Below are experts of layer 4 (counted from 0) of a mixture-of-experts language model. Rows are named router (the router's row for the expert) and show model dimensions 0-191. Each number is 500 + 25 x the weight over its row's rms, rounded and kept within 0 to 999. Numbers have three digits each.
After each expert's rows: a language model's description of what the expert responds to. This comes from a sample of Wikipedia text that the model never trained on.

# expert 21
router:466478478495519523510504517474472524498487489478463463486546513523506522492475475487496521509470548513500462464460473515494470518526477553453512508510502527493517456436460504535510511547520481477503549533537481521477515522467515522472545518510500507529502537525485503522452522476497513518520491520534489517521510444543485522526499532473511510461462544480529522500521520539488536511498511487483510518524516508461487496469507485461451483487492502510525478480551522483502485497505497490531500503494528505501530511524461528460517507468454533534515511537502517471534526491508505465
It responds to: Prepositions after verbs, participles or nouns, such as to, for, on, with, at, during, until, as in "worked with", "added to".

# expert 31
router:504465523520514535510510523449463544480488512470504478499483503527494506521510489484498508526460519474530536457481491507529464517516506528476492477484509547503527532500495524490517505522534535482527487520530497533468568487480517510470493518518519514508491537554475495555471465527515469469514460481543500509525483472546516530486502499487447489486477528446492537513501483540492489506502496488501494478478457515484512496484458492545534466478469518529510473495535476486572527471511493484523498550514499520472484488470532518517488472503511519520528473499460522498517487454484510522
It responds to: Single starting letters of ordinary words split off, mostly m, r, g, l, such as mate, mason, merger, girls.

# expert 43
router:490482492517508513478510504476500536473515515462488465503517491550507513486543506497452540537525507460509523486484502501505491501505463541515525521523501505505512532531497513498539554593503543489516483513549476483497559527500483500458546532526503521478506531484502490539486497507522509442537470516481495499502480517522480515501488534476471527515466537440493497514489529545502506540520510496542500487509478524470501475466497453450492503476505520505512487457504525507507477499483484494536481542486498535455523507511510483510529466495543522518498511523449486512506501494514521459
It responds to: First digit after a decimal point in coordinates, plus word starts like It, st, Ch, V, t, as in sticky, stations.

# expert 56
router:466497504493539527516522516413487542498494567469478491477506483522497522502448503543452496533512502492542526490514508522507480502460517479484496481520497537494508485540480504533500507510506520484496519549521481497466551516507514492478494533526507486492530520514520487562477488523506520491512482564524516483514427522489513516519551480496449493452456531481492472503508520539502481521497454490483523495467499500507463503481473464491495510493462516506488522485497498490514477508467521472553514551493478501480514516531474521505477506464505495502518475549491520498523532488476483508
It responds to: Middle pieces of longer words, often after prefixes like ex, res, ass, such as ex-em-ption, reass-ess-ing, Syn-ony-ms.

# expert 38
router:472471515479492510544530526500479541501463508512448504474533458507524532513465463511479523488510507479530514476511438487533495492470499521493507520494515506471522482470434521488501527506505561496503495519530469515468555544519512500495470519533499481520494516524469502535500478532517500523545485500504504482500471469501479496487482500502459535513496528470536526521560518558452512473482439519517498493471430515498489466498473478448514459464489511492502494478488495503543465515512513506506494518512508498472501493497536472489504510471502490546480487497468501535509514488464529477
It responds to: The preposition in and word-initial prefix pieces like con, re, ex, pro, trans, In, as in in Formula, trans-ferred.

# expert 13
router:501502491505486494503519525512480508485523507492466515500521490524539523510533492477513493492448542483525489491473502513488511521474458538504519516463482563493469506505469505502507506530536527476519485536525503497532542539465523527488532537524478486534506526494521444576456507515473462506503443549510534506495472459508512488495479499441470515497491486503502497536526472509483497490468466492510532507486482523468450485492509475483490488480470514517540518447467476501528522467471507510547507513515503540485494502482495500509480488481517485506518446542431526499525510501488502459
It responds to: Word pieces like at, it, att, acc inside words and names, often after a P or C, such as Pito, catchers, attosecond.

# expert 3
router:459465510520471500540557537476484558515529512481456497504503488527523491506524508502446488496510497506543531485450504490509510531480477515469518548511508525453519532486473500520535512529538522482506543522488444512498500502494502522485544537541566477508489502502527473487515455503499514497520485501469511505509500466514508490464505511473498496505494501482511503524538497539496523538510535529471500490477483515468478460469506501461523481463493516516466478457535481496541492490498497448541522532485494540498498514488491512521519519525501503541544519559452502537494528489506479511
It responds to: Linking words joining noun phrases, mostly of and and, also by, or, &, among, et, as in "messenger of the", "Rimmer and Connolly".

# expert 50
router:476484503521511512521531490492485499492422488492516472515507469525546502531486477485512550507543523502510457477516501474538472503503478514503509523486503500511495501520494523538535509534504506454501527525561500534472516504486519494501503550539527440514466494494520494552445503525504528490579467535493492484532512511499509476500508506463515498485455498473510495508552528554484493539473481489469529487510491505484487491490467479491494497512497536511507479478508531481521492495495490504521523532499512505486482495489518502476482491549478491518522434496495567514541547450518480497
It responds to: Commas and similar clause punctuation after names, dates and list items, including thousands separators, such as 56,063 and December 2, 1864.

# expert 22
router:464476490519515511518548514474486508505509498469474488463522438520520531492492460492494522534477547463498471452480473540527512501456491522495534502480465506496487509512480522525524541577508501482496511524504482502498531567462520491495522506572484516506493540495493497531465490481481518506492477531484480508537439510538465507503504514454478508493521532474540496471544495506485515482493466492464534490523469518512516483455506466466484506466465519498461432497495511492528477500488502482519477487499518515501492483496486524524486497481510481516487464531499486531488543503476479524
It responds to: Main verbs and the following article in narrative prose, such as won, took, held, received, and a after has, lay or about.

# expert 15
router:481470497518485499475549516504486541490496492480524507503496472508516504470496495520457492528511491506495469461454490496519520488492495557497491496529508555466477472484469552476501495492494473483494501494548461551481534529510507504491519504522541526519506515489471491550469459550526530475494487519539494511542466470538502500490486491465468499449493530480529525513537528576457486494513514515533529503494519558526454480500495477503487475482450534503474462478491511494560522518500500499530492548515516533493498484484474485513511507514471500537493503511473490529492515491480512457
It responds to: First pieces of words starting with d, D, E, en, le, fl, il, as in d-iplomat, d-iesel, en-vironmental, ph-il-anthropy, plus near/around/about.

# expert 55
router:446463485455529504494499490484478503490499486485475497467488493528546532485506480479495473512494507506524463465463497501530496509542494514533531525545508518504532469493484514497552488576474518513525557531545525487482528515474529501507528551514498508540483541460506461530468516519492500461528485476523485463526496495489470499524519513493470513517486528492530497534511527498490513537494501451533524487520474498492496482472499474482521485482481498493481504490522489502533469517511469477532504522521548515488544484511464493508514497498475514534531517585458470522520546488516476506
It responds to: Single letters and short pieces inside transliterated Chinese, Slavic, Indian and other foreign names, such as Xianyu, Tianjin, Vishnu, Shanghai.

# expert 49
router:466446497525469503492555523498454534504469516447474513461503473506528516501497491520502507510476544476493524475462487510517492500522473525499476497541480553494489494528491541502501509549541532494497515543530487537487538510496521513481544531523547493502472512508510501560486480531528513451524491535507457496504495504512493474492472486427478483496480554467531499508530489512474519459500494487508510501499486452520449505473507480479533512525469488540493456497491517510530485499468472476526542542519536506489516507491542492525509528494485526487526497546480510525505493507516516507
It responds to: Digits inside numbers in tables, vote counts, percentages, coordinates and measurements, plus units and signs such as km, mi, ±.

# expert 11
router:477452512490489523501520467508495502483481531475476476500518497530554518506502475505477528522511536483527474456518450510526467505501471485485529491461453536484496503482481528481517519505475546525532488547511467503456527518498530506455499476473538498531471538489532483538478467508538510523528485485512479492501498508512465497521498556445472483496488494514533509531522521541480487527528495499511529462515473478506501481472491444488495465518465525519526448480486526506508533495471473437559502527506471523505473491509489507510481513505529483464523495511489544512511508499533470463
It responds to: Adjectives before nationality or office words, like former, public, national, Democratic, current, often in lists describing people; also pieces like ent, ient.

# expert 25
router:491483462515478514510550513493495493510466515455510506509466504502495514493497488470524501536491555508479516453506474505532476461467489517468495498483512530486529516490483523536514464537496547476469514539497488503465544521493502504519523555493562515535485526526533484535501463499520498506520468485518507544499477472485477518505523519454449496487483546451492501465510501549442513526471508493471511530508463480508481464488470481453515458511488511525479470468508513482475499528488510486515543532504525533507528504543460519539511504526503490527540487517471543493511478479481492491
It responds to: Periods and period-newlines that end sentences, mostly before a capitalized next word like The, In, However; also abbreviation and decimal points.